Weights of a small mixture-of-experts language model, trained from scratch on English Wikipedia.
Size: 9 layers, width 96, vocabulary 15098, 12.7M parameters.
Experts: 32 experts in each of 8 layers, a sigmoid router.
Below are experts of layer 4 (counted from 0) of a mixture-of-experts language model. Rows are named router (the router's row for the expert), gate (a neuron's input weights, with its number), up (a neuron's input weights, with its number) and show model dimensions 0-95. Each number is 500 + 50 x the weight over its row's rms, rounded and kept within 0 to 999. Numbers have three digits each.
Before each expert's rows: a language model's description of what the expert responds to. This comes from a sample of Wikipedia text that the model never trained on.

# expert 25
Pronouns, people nouns and verb particles after verbs in narrative text, such as him, them, himself, out, up, students.
router:548548467439446495381566504485514617537529455564441398512465408514547516433526508526530461498451490453549509471518443534555498547545409473518492444436419504520475601447523482553444600477559602533491486600502461529531528544415483576511495453435526454515476471464502512536527495569515570410
gate3:518550541448595494496545582429514496441438534437527483513534486560484407528493508566525476452516498554523490430500501497611469510482415525489491423438499574441431502419419525542504500453572566541404534508390540532435512470468480554491545533425428497418544512525411547530548469549463381509
up3:538497421535445455528435513554488515444438523451503485475465540434419555505511503504597472497541454546586437467589397412511591520548568444528575516518546501406511433506528557483425530563497539571599487500509448557501511534491520423500576471492466456552477437555399473560501541542441420483
gate4:445458524440556510481500468453564550583477377537499531530479532477465537455522407507437524567400510414517474507498541463525472422437511464487511489460467588399399524542393489531517452453571448459547431517457502528508567512458486414456580457388530533502419492538447511550473590515502502533
up4:502506507497542468488497566456532505563479398502519468575530663492458558457575458509489546545492525494571615627541503590481426527454518522536420458465516483480457504526456586566572410452579468428585492482415551538556444487472484496490479487514523548528446491604484543488497533452512494527
gate5:508543420539505457510451492489582461565450475471482611425484441476506552568423457478481456414614605534478540450591453524496513460371535552494442481508479504503472462498479527521493504547465473418491556535580415434512453470545434511573587414533523430517488539511457522531532479497543471602
up5:433581432537545503500522486579509560430594474476531510541514460538421446515471584464564480456502426552462518429488522568534451534507434450566445455571472404479540470502488545559460516531471611446418524514482418455435501449492420483556591524523516455523437492494535447420425496445505478392
gate6:410535415564497473540507516542415535449500374545503502480557516546534427497469436532560541506508523496511542540411500504569500466491547445466586497535451556615449542473549472468415515503633533469519499510495446613481497535535436631461526456532510473544528438398547514483467436521476544491
up6:560395478532459485545574512548497463575562433493450561509484504431509566444459523530444518428491472471530461559579444527421435559602355499474555515489441488425505469475422499570444530579447539486467565481503485513449636538483542432457561534418520507499469479478510503516484561477544537444
gate7:586535474505551525544465452535521535465591473523549454502468541358418486552490451497458517523498494512581481480497484548486516466464458514528560469516377489408460406511443486462502462502374625434487461545534568470464621445533487515438496572430508581518578496553475544511519478511518549554
up7:564522572426519539411489456546505506412535407424482527407413505446551570519521524463520481540484514525484467576426527637532492465497515464538457503563396339475443467523499495518506521535479583459423525563534489463549502439579454524542510434534438556501461529491469518553470518481454533558
gate8:466579397484499527489465402467460559411548562497473446555550483612573509478612407602600521489500494475427488538562466541487451430490524515488467517432439504483539527482537463464511380492514561514451406456366528497505495531481473484575506503504485507502584547426507560502524504527514463499
up8:552397544464564551487455522507509416565446526458537599487408545386508462495461598382495444485582502546510523424477484437498558510461566514516468445562570480511486435502429452534494584536446433457518514589562484473485507469589556521394499474486503478524448460565483475486515522524524565565
gate9:587450590458453511559469524519649546462468600568459455512484478580438479478473538566577518412427497508540477515486392460597498567511424437533455406552523582461479475515494511527503551559415512518465562417483462533532484494457472508497454457543528479558430458476505574481520527502571480539
up9:537436463541510527512472437534587473412392436547429458491543531428517572551587499408517498518487515462468550546538557531546490497478475496536589466464528575487535445520570480509394613436509510487530437539534500524514590544451552476478532470417483587598425523531454455446437500550452561481
gate10:483386414463443439578505473421428558525414431504484548525488526512490555517482591555591563594531520515515524388507488421538416495520454524555417470531443518472489500479551579479549525382437493512487538507542507470425453468421529412562441531570463461462473472507526459510481504489565477462
up10:410423454545513479520534520448375482472441497589470537527496533500529552529425474483562518584465501478482583475595511436522469470587579494584426481575535497458424546538556418555519508491426415499459547500522509542472440470515406478537542437576497520570494433516457536528480411490552505583

# expert 20
Inflectional endings that complete verbs and nouns, such as -ed, -ing, -ated, -s, as in recapped, speculated, ranking.
router:578491467445472454446495473557439555416530539483426433448436427448602505479481395552468422517457435459620481545503464582608563545547434562522437493452505517586536551480487488483404558482529531544524487479575486498568481539483527539510448468510532533479443505478458554503576427574458496507
gate3:536459573524540448506506503491550463553520496505464532528567475561542481532551483486501517528474498483465482518539557608492579523492539450533520548338482429459430417534558554551494563566535530477564463469511500500459430554459500565516436567418361506515575429367460488411508518502496455450
up3:605500456520546531466555518456559404439463512545452445472562507604526554558516533486517455547484556581461492404470447426484480432569497514454531534442494450595524505466472503444518434493507485470461397466558450434554442562542462465441535411496583478483554516518448569521419483622476495520
gate4:578445495492461498545520477499533452444477449619488484412379458503474500522496569562419486534484477590543484427549448439445446418415531514467509505462530518477460525497586547510397484552507539590516531499533478424465551486544608539617515408432466463524465512502590498568484502504546491508
up4:581493541583402543511524518595460512536567528532442421454518441487528512450485585480467502431551516564499558478502496573536468504491396609472558569587489512472504457504614514575492489428507551519583515482517467486480541482496490526432457515418433482574540456505522473505437553546645450481
gate5:474444462540503489570493408545457486547399570550461546472539497486566501506522445536396466433510407480529578499465480554625502525485514461422504527617481565494491495454480503513502504552506490475486364423435466518560490560537537387524509518482526436411470480533428447540446508543414508541
up5:519589540483510580523500475545525612440477485455391394436470554488470544517520563511519523629540540486385486492527514448547549405514454502464512454475546452416483543578537473538498452530557495534450600515452559427477441570458442476414522492428449551510575530465517559524510474486494543521
gate6:492537531467455454586449525508512521522415521457574504492552564562553513541531441517469479447494437539546475448482499431428465423531482629496541509374503574499482546447444503545553365557526565483559514512510408543553534543483542484586492454527425553557572518493514445570469470504406455539
up6:541545457625459531481512555517479492431422565501515452411457540559513603519498538480453417451562441541391444536516565491520465499551414527506581522476439504439465539550492533500535445540406448532512540506439449577621496532490533524403470447518465474474462493447534443481495404497459547558
gate7:493463496561514531463405491452512480483470595533397588516544555406381445520501509544469512486598522340499438448517500419466432498482528530529472427412520545531481487499475465467464540363503533562524464532463526545582458572494493593472455548463529508497502521456566462531438504473494510483
up7:451546493490567423525555496470539499544503561483531445529477487506548511468424468476516533519503504560494503462558507476539510448566442549548498585508463412581424479421433458447576512513571454465512501359475443629476423545413447519399628485470485465548513467447549468498449511421494450490
gate8:520537566521497468460538511554530533504513451423404399491519463524507474523428489481430419533350505470491472499522518466569519552443453474467494567534434573516472439371452446564414515457490531576456541456458556521461535527460544435495506537402510483477487521485425532583518514407500613486
up8:540493430507434449502548487464441508551505518528541518562444462532489547501487504461560539485459479470503549420411494487506489579490492465560482500505586608489534417543610486431522465510459560403493418579526541513550555437476586584424419486551436530548486565451578598551525449497554464572
gate9:452563560528443489497613557495521555535504500626410522461487534528516491476532519510581475597532430599407439515430535480515480482531495539576536472517455477425481432475498398582478509481466554498571428476466544535538432523487475433595474449463517473537428503496553363449482501540497527478
up9:506510467458409490534486556418523471449524511507490532486525499469496577535550483538664510576494501450504550618550477456450517541502461447474521488582505462503482498547481562455549511390516392535460381527524525537498555493527544453568515398510517566528467521477482364435456488598495521543
gate10:507458485382533561521439582506457558489602442532489456478491491577530527431475506536504506517391414483495477511542453532533521441514534511553474491507365492449437436468459561504585523581433521446496491466521439601466480493512560476636559494491588488530568472589514505561521468438468496541
up10:453474460529514536488455425513508562602570481527521504557483457515469457478468482536419457460493523377462529523528452482463515498551595465490475604412537413499486448500500468445486487371385488545505421458516401492500459542447562525535538478506467504535641594509550524468593509512468513467

# expert 3
Opening lowercase stems of ordinary English words that suffixes like -ing, -ed, -es will complete: fl, sh, car, cap, ce in suc-ce-ed.
router:587418441508474427456599470555523468413532539531506429465520448535501485458495394460514526507443449397523461499553457500476514510525514591521503460514509555540527517417521501610466548439489551525454474530527489513599547529465505550423464385475571454420429472493589570525564496558496521585
gate3:517505476446612552423470571478425491486552578549500511460439569561488516511509491468502497439425468383514521520614505544484442456556554521581524497389545451517552510510391438502473539529539579524488643469457499492519479535458448480450444534539548496528554514416522507517485554493493545393
up3:552484496494577561400490455482407638463490563575560488496528444511435530518512525471478559543533428510539467579568491406480445539440455573499492496411476502538557473490470515472521475526383567513498582519490481468508460541378575568556541575582484509450472469556508520514445468507419503461
gate4:534532464498449461521458447423596366586455475531506537554565563443488437551555427568422495554459495441541484510401467495477447489465556541544485479558502456524499558572468444412573435519447414502490530564572547512501518512481597541451432492473503528500516500482470604499507519583536538581
up4:519430517547460402585488494437515443465584518502456531536407537435587522522582464548510554431437566511493523500509470393557461509446498506494505461463473528484451435547572522393459618580519501534439516523486514470447533464478589459487538462515553494563469516485523537535429611572447491589
gate5:533416447483467476467507521512488549497426576490546434530558521543454501577533501488453610529565461414512480560578552580439548503508549523522544498430515504521473440580473509480396534504513442550482488427466444484475489458561524480409533437485474544393474549480478560533540559585394543624
up5:513505437407515501397472451460521507456433481476508486506474505553515483546488490404475586543521359583465464538516442447491567480504478484495519483464469490518531540480539518403510470455503468610396445448427502523501436500589493522432504465493458649436606404462468481474567456526467502517
gate6:496447427478539455488557562425511513573517632485597565483499428538558461544504412493494484547422489519530530470533531533475532529564459442538562471558614466457615520494453474525536629532530459438510455480583548529454472530427522501601444529562472515496576486467475584542503469524464527519
up6:544480496491481555554455559476558505533555398428468428449503440481521563390499507563462561561574527490467415443535538424541504485527519430425489486433464529491546500489527452545525536456477412517553447512525451521486507556462509499363580574419479499517607465616559505490501572511468549552
gate7:487466455440519449439563510502496479446582457505508379525461462567517443503437503519503540478482512441520400489501500424473563461453529468532519462587465539486501505560447550529498472526523570490500417532477626453381549418399555557516535444416505473483489556596536454539577478493419507584
up7:612438479509458535412509477474441521440500439514481391489533512504554472382452415489434502507472471552467545485441607518584430556517489435453472546468498545508504492539513407433552452511590487434464418490461467492488460505448470481406475558507425539556415511492552565440528512582492574503
gate8:665475541572474520499538555471540552548452519473545553535512588449486440438471484473491464511577552565588501434577559539428419529452498512520475433509545455469531519468524495506416611446489548479496587570476466446542482487563501562467466490451531350526539500509485427489462557445481486492
up8:571507503490492378452521498479564493534456541492537527517522571498556551530470419564512417476543528475434497559526538402481437550473457508485435499556514533482520551569604496553500528515462525524589592648469473476606544552462503437458512585510513493486537404423455421539553553513513543542
gate9:464561562450488372460590433595472481547395520446603619458559569522512490572552488482496531532524536475521482502462449487575444484420538534370489472444509488514516480577549519531490593449513556484554488591489470478492526520442553475498510469450543447478545447547566538535469547437555508507
up9:576448505528494415413581522489496508539427548466541565464458443548537557517543528498546400524494456551512478501548447435472468491552598527429506458460448570459503504388575525512535561367468514526497526538457495495463553474460522471553526475482414472437567535422552573577511447458426422545
gate10:472500434532535533576427468480507417499481576560514509418454482562425514461479449444487520596513514493507399513522496423559470553537486431476478473496490539584514607494530531485464473433509425545525491477486461515573431497470476568382534605585580471491448448478547475461524497478589445382
up10:450507445445497433424528490540518480542590467505493604542465452516446480499505487431409467503543392531460510560480476503432498487472489505530511488501505458426529566560506612548471494461543425419504452472453465486408443585549440464512613510513537398401534537475496504521474568604519553587

# expert 1
Coordinating conjunctions and linking words mid-sentence, such as and, or, but, to, of, including ", and" and "Appearances and goals" headings.
router:513451505476438488416550458602524476410523455492387485529398439458491530423524422571472514594439438457545483543509485505544564522568464540553446445518495579501427530500498531528452513513580451561449476511575500575594544572497466595466458497534500507467463429521556481530544425586484540470
gate0:389520511605443569414437399536554468614543499585433442498503515555551512437449514521485499559395538481548591569486506515594509453465574516530469565529461541450537467399516474522476475533521464465465535444554475475468410435493557572454557544541491487553555573527502479498503523517493538511
up0:498481430555466492479451457509524424627556456574455483512579590575472494513460509547485455432507540490490551545511529530479557470381508537432416524561525524388497515491550517467448498540552534539486604391500399462539420466504570507468491580601496482535513518489508381500463478488456496522
gate1:443442501448446460461422466540440512463523567551494533489450502473489532467446402507492500584544550550490494549494456454556434488485574514431393466508569538494554488496507490512542390543504537632395503498473471457474457484467610510532444540534533597647527455504439542486489570486555483466
up1:540497506443452441517586516561554484464507449490517401541535547510491443500539517483474520415427461457540489476466520594465542445575520528623488491637484501494450497572571488469387569481512446472503556469529526545529554516571453522540532410454410468454537481539605410523523407533495509505
gate2:493463533499622501501507554489391481419473435539432479548538480472493612464513491473459536624493522530591479554543499541506503515490491501534429522482526480549441514542595573586383483527502509551468533521507487579478426483558595554510463476561534457561497431502510409624560534546504484496
up2:498484566497524557488545557541520537403520494538503533461436548505525539453447508486587494551415416469508509527461588507573471518516449507496550505547528552597511525474501537594399523442492517384444397533505507479477540549384468550501484534498382474478475560508489602407388472495543499516
gate3:512452503471500420413510464451536589465533486438496479556467547427579443435584480514419551539469426505498518579474526447503529440422535499585506461456540567559490441562520615485525448482497482487536499524562414476533488500457410540566563414514521548427515431543468490558432473527574430419
up3:474553440471485462472497516533586437455401404514512481552519520634515477496452488466518505579513516571458464577451551524463482499611462480448543533562502491600466559418515464545541492448512540468411432495485615589470538459423512537388557563441465455507479502480526515499557495532578525522
gate4:481431622472471512573417455487525576472540530531420418433452437488494466480400542547517493474411485476530582554577490523540451440493555549497508504557540523520502447455431503563555476560518580525500616494418416520523460567527540519464508527528537485600522559454526395495485592486498534476
up4:602408575561526462540429410581462535599505506467557447395455526445415489443467483556446498509480465428540502522531493432557499449538590475543524513533494515541604466501523487591536487539507527494469594521375471530512441554452472497501466521537443482519493572514574489466449598463494551503
gate5:462486439478500478448483433484534446449501480535550598368522567538436478463402493541527511481510508538499551477447532517468571466515459479545470494405516500465478580500446531482508591473406520473523507455400492452517506493416413528581426524410483519485498436455533406511591547559620470559
up5:541558523558469485593532462539505580539519423462511464452552471506479511605514529425430497424512495410424517454512483520585488573403578518467505592444436524528491515536540490450380442489496535585441545464462511495479469480538566486489483462516542503470513615406412514468487411462439469450
gate6:511568421459590524382554466562494433500466588501429437470452477573451584500555441505516425459524430504560451492472518532491531447445519506542493474532485521445557545517518467518520515363533462518463427393352517495443505436500460538471509495582477454535497534509452469564548468571508521437
up6:617575595467563460587507458441458533545535505495503517495452438546488460524533568447491550577473597566546476529489556489519524493449487452531480542537478466446465512571421481595496554598484473506594541515571500499558447513465431462447508553559465582444584465617465519482430534434537519492
gate7:416532421558490590509522543405518513412519490443462413530538447510447494493522526560499460486529539520535501501477540581424501408466550477457457424507563469485545564522549465529565438462512443488457549585458568551556501353415482572517456445521442445530481444441476431546605498521508495516
up7:466498503450563524549548533454487513517451403438477438448600472506501479447416493527532489479474479535587569497515545546392528441459485576539472395511468547532470483574616505534464362447533395482425516556461541534533429463510422540486483412507470484557459415486489478552518529475469554495

# expert 27
Capitalized opening pieces of Spanish, Portuguese and other Romance names, often in sports tables: Car-men, Santa Ter-esa, La Cor-uña, San, Saint.
router:499571471462448415489465531559460475465506441542490478442454480552614579446595444495545473552462445449484431550517568504610509503532542518512433469436424504538508536414461484624495495552578544591426496563597497519562515505455540485410499453543471446495514486553546587502505547494439515480
gate8:432593542508353525536489501434508408484534516530530506483484480518594588561485552483476476491523507472429536527509483412540461497455447494480452501461457538513569537423555488578533479569505469416445585465466522504490600486504462518506440504384479506459403404580533534551533575505539563567
up8:497551541490588461448520441566459562566496507474427519503500501425467493567507486482588548484426501525476489499432396496443437527362564447617525489572516424480548537558461447476477586468552590558485514541506472539481426471471566463510535494536590434472605498533418477440518501524455484491
gate9:605548470489594492509499582440481533574584477502573370500542613531511425550493495490471554482509506480456498465469532471458502492450554527492528404422561439588490583351477576500474493499482520547500506628494521508488470523460483506504562514441488493464493407453447485481586512465491452464
up9:435430429451547468524564462572425550488545502534558424522524472557501569509508514583536442401541450555517526530457489478521503473549489441547437576515498404518609457495534490450544559421415504507498433483491526534443506449465547461497468382396533533506545556572468476508494601547550423461
gate10:450559456489516547485450515490369554518487478451569468501502452440402485519472580479463543518486496468568523482575504628621537411532537454481542454549530559462489586523486487480433533387535563517494561518402472561492527564518450473475495418523413499533500503554516451524579502454541480588
up10:432444551539536480467452421471499434424430552456448468481527488452481561475481542471415491435591522498542410441504489501476472559548429413509473467512489426468544624469488452412498456495549436514550473473493542526556514582411486563481519601515528505515569523584511427529594539427513447564
gate11:527485513528423528512434403435487548521489436474573559515505501481478495610417470589433528458446500480529498502548546405467508553419527497464544539649479492490458471417485578508472434421490526456472482431473456535529510522454476563424392459517501560475533608586534539503540572527540491481
up11:478493568581504437500587520454514428411518527553418511503528388482423417423588551454520512455544496528535545558498479489505499453509448476510444480445520515542522528646515476447587585501520492506511477538538498511441503587604441498502609495516549500577481458413471435498491432499516430551
gate12:581542435517549543470456480448567581552486605441577425481496559448478495578532461491432459522495534479459421495505499552556458568467522496473535469417491565533508473488490464477545465473452544565513510563569579527587446472512495393526499470501646618544438494512525525462538482425546537575
up12:571614464425438520483461503527508583599542548506584462525450533513463520454471374473520521476409492561535534488461491523494474536541393420491539528453483531517563491494564587433512406504477478518514558598498499411542413495475529435563412454562528455502534522478460503568558531464463565487
gate13:547487474423559456530500565493473508593510498496418499499485539491560532496539457436497604627496459393419521573573668463573443442479463539476502531512497501496475497542529496519598500552553550465481473479502579485468520475506494524522435428461420473542443500442525470410430481498478500602
up13:579407515447495431485556461468475526528487546571470463499522536468468439482491460415495499500503501556499495515436488515579497535487654472457573576470538530545499501569516623502528525517505559527502524569461456609457494472529484381457465492628494515529420468511445460469602424557435468454
gate14:401494460453486636520544450491412524445569600530570565469486560484445497480480573462606518501554507455475452457426467562503464551510482438522516402479566449448451518448502538575554483473447484494536520427482557558528534495454553539487534545358503561486493474480503511508508394505423446491
up14:499480551519435552502495493615447514438565522507547518551491481448454489472431562460603561564492481409565502437406552408379518493553459436423604505476531493513549508522490498489588491514488538490569438521508516532540439579514448452439410549512518442412475413496440541529525497501481445537
gate15:486415492490562420601408608526573569500537470561492539419446552536533496467570475560557421488583550513555401607495488439502463392538473517507487478504555493464594497492422439509515492564526499485484501557533465537516518561511475525588457468453463467474532594538472470460524399524502532536
up15:491525475474571426398497465530546585439433524465529488479452516477440617564493532557469535566471505496503444559475556501512450372482414420465542479465515470544474525630576544487496502500507478497555567553468441446450472582529502489423460416503493434537456526418552429495508420485548429508

# expert 6
Opening parentheses and quotes after a word, plus prefixes such as un, re, over, under after verbs like is or was: un-able, (25 March.
router:536559439466503510451475501537529486518556527514492417607457391490555539419465467532545485554491412442561447574498434467507563518566499512552517482405526515526482552394520482543487478507523490489501552581552473541498604585476472599424461439436539478405507417546426514509460537505461554416
gate0:513530528467534422476485500472450510536546496493504387487400577497572453524560540545551600504447483433515459444438484465456467481569450592400493578453464617456497471486506538458494504606454539552491501467456505473494547509534505548408490410389407557481506476504390458498509487482565499474
up0:410474477500574527478570536417504523530484490416364559551432481501521548478465475490406480460510483440546422468479481515396528409577526540420487493461500545524491568504412524575475546523508481423549534475570577525618517468527526554612498495501515490404553489529509445502502454526528579472
gate1:537533417480464630530556525474505506523542470556505451554534529484597491410489480453441580439494392471528404463502443557426601478455537442532524517536477546457445443513513586500582477465555556584538512551554485495483512506555422537431509453513558476422440502433480573490521525464583450528
up1:485553500533532600414464487512535436450563537508561505442456462585441540502444441539530527505464438455489499496484471509459588573557474493547465523514489493473581516527569562524518393496523460565512441599507502529610472409498539498393590450480388476426488491384474422503525474447502522492
gate2:534602493521557523442502517532486396386468521646478550535509524447510501524450432430535514508452517518524510530497467498419553466596509488599571562557503550572441420487466495500553490548475482448499506603408472564541499542408517557467427489599493486499504457430520506426489455488436509472
up2:480495481474558510488456450501514596523544512471428405582600460480513536489443564517474424588443513515477577464525508429533478423484483484487502532485500410553636495374498587440477425461533511512507477465523405450462434429486540388506456479432495489504544540566492506582508558518539450503
gate3:481501460448549539471498497424477534455618549580440420531525494554483502545503489474445475473401477543490535536439458541435444419507594446431493438516536544536496557490561503480587491526553474516441405599521491546495548540484497445489485451438476521530462572463462580432426504334478521469
up3:533491514443530421554530496487443472505521509452450447534508523538517508572543505574551593559482489531438544462524499573454550384561539456453605533493570447450495501507507603492469525487471528516507491565501575596482496537476603412503546526389494530527486583457526557504370491493378513533
gate4:543446542451518440477550549502439489534488558453484511479510464576563454371490524444456470571523532476483575604446504533346547475459444552537424543430507414513466540485482635506438505564532524463513490472502480422481497543553507536467525508525453491453437576541478522458450494489592578574
up4:366431499512519494483425469557537538434486524508413507559459437443555475506489441487561535509573501511498459466407542435571486557463593533570576508444552594528516570433427480430560473597480413517469445464411561506476421515552573486461458463527512495524547511434466511442520458505503516555
gate5:484541420567449548462472453560550544515495543455487360533529487461473545427526571577460477493524482501546471597483461557515504539525434562549518612500468469469515457505517544570438440586413496536573479379589472570500542495525525451519549475540485396494530547510453411463503507558432529531
up5:497475563457491498523502560482501513476474589500446543514426443566572510410411458391536535485504533501484473467553536425549471523446547544498468399464546469527503525446436480460489581371554484469439451595485566460468428517429505549469504525543478576504480432561498625463522560438545567466
gate6:497549461456424454512443532418479526460441597521493450493485519490428548449473484493548409538500512569500523583488640449474456497563501487525479523572556469473511554440470531506456444453556446638523521502498561412484554551451491510592445524576473617449562486525473437440505479510518511404
up6:506573497564441489562525497442510493595438500523421508518471431485532477508454560449556415475474483506491504534506449450415566550593492559443566491509522588420431507525493436473531586543499529561476508490391575525458513412609535562521566434476422486411531583410484524517471557529507506506
gate7:503432506385555528508473506552478553491511562519456478472460461475570613395431477593430523518478507554511557467428522551507508489475498556580461508472433500496537530480450536562474476530505517527524535528536524527476474475484570487504658512445394541442537565434508541575567430415527567406
up7:493491454551488595567402462575575475539394471488491616489455579546527552485454486599522496474505522571479500502628406493525490502458569485517490527497468505495452493450482389531446482488537601498490460470520547502525528424445577502477462494558472523538563562521534519548567514500631575520

# expert 12
Single letters or short pieces inside foreign proper names, often German, Welsh or Latin taxa, in tables and lists: Dris-c-oll, Gim-l-i, Forssk-ål.
router:540450435520495423527529437551421552414496500567444432514420442458568476429567487472557508645483434450555468495485565583531589541554442582507510458506428523547466525484508556490484453456502556501470415521529499513511474525459514566475494390480558554433434480576534556504585453525489487537
gate5:507413494542474539509637374527425537563405580477439463486464537523484522438469483478585537499368525494552497400502492551561449446444528457540470471433463464476469426540464444425451484499425487443453568511517522521493498514485528568533470522457535453584542485558423455447525544481435497471
up5:497471515510452469458501538498465514552519510513393538482419476468525466461491482489494444553589402480471392526461509489498527595425604549469574541507555557526381454530422489471506446539478533509483482500509576614473443464403421472590500428429481534512516540414467458494538461454512553592
gate6:520622438475585505556506490426484567498433491512488442493502517567468576490523444561505511413581459431517460429471445494598559460449468568547571483489503581455464514406491604464431488505487495488562556429598538494419494443518523456515425450476437543460500502571455531472522468423541473445
up6:521511435446541410460507527475463534604520446533507483499420485516385493419475573421539472453455444457496516421521528491614565568476519469467517526472602556431524480534515528515459511589546509561532577546464653480518550426524533516529534494382521457478470472511456543518535492453501476578
gate7:471532459454492517553429473466526573387493564503570474502527375502424535489574522481468469573558584489467533456480558584472545595513444449508556398490533607517495491520488433537562439539503466465559510536402481578450530530489515527520487443596464512481534377540498473503442450513557477458
up7:476505516393475503514580504484533524433449537404551489480546414498542457493555567483419465585496522538508611449451462550538618544415487456511479461440480464490497510475531499505500501442463487547530487601489457571461517417508616581542495407542529394529441413549517475456498551482533455473
gate8:427521464456476547463499525466557455555479395553524439553400562394477445462554530492550517516545496521521466489587546555506474467540531530410417446524585467516387457444503459572461477443417474529493410544405531462471461598510483454452474481495537504452465497460457524540461464420419529435
up8:491538546524493533466533467457466533582503428505435451533513563485510572561515546496528473499465548506533531472493482606526504419550401498475374518582522549545486505487522406432442497497357525478437503555435501498443521503510488489478607381528573496406450539467454511544420436511486591503
gate9:534500531426504489544542480498469525473508416523488535408520420484509438375593450513419514580492505510436507440449506508483511449467544493508434513516512505533522601579487593445522430493531510551449548547563543490459541478487426500511497429553383422552430527523450410464548429483574438595
up9:503465496489539612456542496456500515578477411469518443472556456518591462424435552470471434481536444440594453479524495441579506565541408425557471489536533499422514522458472519404537482484520481553502385466576462518461476420508467445528399570530529393494537489512519567484516532423433531509
gate10:529524525488425535506396500515467537466427472534549547500478471580515493397421571363392535498509460457465459457523440556483602463520453448509515479500424615449532486413537560503548457494539507511519513412481555557474492495404513529498462438564491618490401456522527530490515516458469533525
up10:455457499424505525442570504532452467530563491544518425539486523399494510444538469530601488592447492407496537436425451508489587559550513494436582520500458397555493514486430445437501445520456559514377515505539461608396547415493468453472575526497564540559534495506513493541560532491510466495
gate11:544468472429559456457560428514521467447466493536497445512542510506528473509431493432477602515458455525583529507519463490415556453439552455391531493530441557588598494460577482558575542585579503457537495534587472502465531533453537533490454582401509475408557542476442610494547528487485470544
up11:546534421504459541525434506497559500429521535527557487487627474530632506486465473601428450420511492521474482486490427412492453456485522504580520367482497579435446531556526461537496488484554566538522550533462502499421485512524489492519447404559555403519394505547555497460568461432512490472
gate12:594486535434489513511486492545376469463411484478371554498533502393549485465492533534578431472460566496549548501496530597445484494499481420540477541576513512500509600469551495548566434408582589498565508533503478539525446492501506419515499468520484551427534538504459517484421520474393464575
up12:480485526561545535402458499460508517532500450427480508433481496503617529596448548464553448493532431529534463473512518507473543540555500521548401455562564540461529613481561517423458473452525462569485474452464526521516388494552446554478480541546492533550535430593473575475529576650527555488

# expert 10
Surname pieces, given names and place-name parts in people and place names, such as McL-augh-lin, George, Hill, Brown, Jr.
router:528542461474470443504540494576435572506490544562415402512494439514604439445521438482548428523494424457642425468533524549516513473517510558487364463465453530500459541488484600492518480447499546547508418541568444571571538526448483518487421402467545533476487500581550542504500549495476472487
gate5:495515439463496478479518509495455542457393566523468496499606533472543505502496472507508478508378516418498499438519580550522516561508441549456502523466435459498588487559472616466466534356488557496604479454572539405585543501450507455446434490558502520491503517510447555486555570426491426420
up5:516430470593483510431559555560566535449386500488504549448473425556555425458565401476575475520500543430585458442512411483471505555494446572514444515479567414449539488510507534400474556525489526491531499481526527456532580539538438543473521504468474501506393425580559472534529514469472446409
gate6:415440450452408483417504469508477515489627497496492437523575465435462444378477500533548477452533493597347537510468433454496445558526499533461569448448434486432516509454499499455513509499492475550529534583552507512520518448569499540515566436510514445550460520432452537596556416536466489516
up6:589545434480497516509417475390423573501400536573578506488480490466615547519570473564512541514529568494495535504534572470419576511427489403565470469494503469515476543501544580554486556454602584433493540524503521531420455512512490569475541503513478504496470511490578500414540524526441413441
gate7:570537519469616398520445436545525499504475574469530563503527471567425511493454407481525449564559491438497483522588531544494473521498468542462467527481542479472513460417439524487489430486562537463613500471595515451517464530589529502516624530482468486540389433536432456483457450555399499556
up7:621542474445557436467441551520546433531458512506492458469511437574462481466481543504438523516478582455486552518567427532570472562532415517501462494420525486490571540448476425464641500551484496586581551478571505477436450514577557493555496522541497561522435485521500432416432461514398450494
gate8:552569514429442443469561478471500475479488484580559504516523528494526538423493521416575490522439550466431526452557417636573516467513552553442484554516469406475449480480538512562536505435519476451555581476538561537504516446465591479478333492454486484419527570488471481425451485449552503508
up8:443468478429552515524560553547497477514523451486499539497491603501445548558526531553556530594506510566546545505592435575465512507472477432596585454443463534501465496487499545396600514489491544468480577539447583424501505545474309530491541536448504484421468498492521530475477478594469499486
gate9:621555530503442428492508502534462419648551562551485493483581463441479503517484481517507484445543548545526474481511510446528498515432509473455439550493533586592487556524419501506538424633510514542520456464485406570445467492530527509547470507527439600504592482569527449437511587436518464473
up9:437520518506469395563524487515497508492506517467573529512500572490491462521467489516498583526570482441577595562494537558460464524396574550502485495506538539550423452490564467471417441550514542498569545559515486441596544527510531468468478532353557506492479414497503543396409480392538465572
gate10:479518482532478512568456391510483502397474543455514489496515487507447504481522485455465542545414466498565466505629480531532527505499500603368538496490581621545503493588467482465458545512464571537439489557497576475475431506517505496391442472467493488547388408503532492435556530533505422581
up10:465511516467574514525425441525450485424497543498516541502382583475522538489594498419491557568516501433489505507532474512477456528515528448463546413465546514571533591513567499471509455504543412620485567523464525456501428522451493429488496468510508586445413470552508536551541538619556379558
gate11:492540524486507430467461579493589485496502547509585514537533496458550533538546429581512437495525463480531510486602560431487500489452500467542557462545500490451496545574433449524478510396532484430504427516442547444493550426386443414460525554616561513498437450594422582510581537541531473481
up11:616468585499453514555539516441477613493457530619481495527518488495492517539523506369530550594517537430545584551518479485460467493470504431503512478502479486474484348463570557443535543490477576442453494520475555501627529518458523464558481491445608570496509485572508507504467541473465525438
gate12:559559418467447590526537538515465471449436522452547508435498624462526410514518503464471358534625559498523415576611519541452530461539455468444534462547583507522497530499527492479509417538471506488504488506572501586499456552441446439489393433520539483476523516443504425535517488516508462504
up12:509499546510557473594508522434611518552563491522463543508543433519529578490498548487527544564496473464472479435459513464474535503336568549419594514467597479524550497448447548419472526547521456511473532654560439444488404557462557485492537523484494532455528558520537498497495582464550484548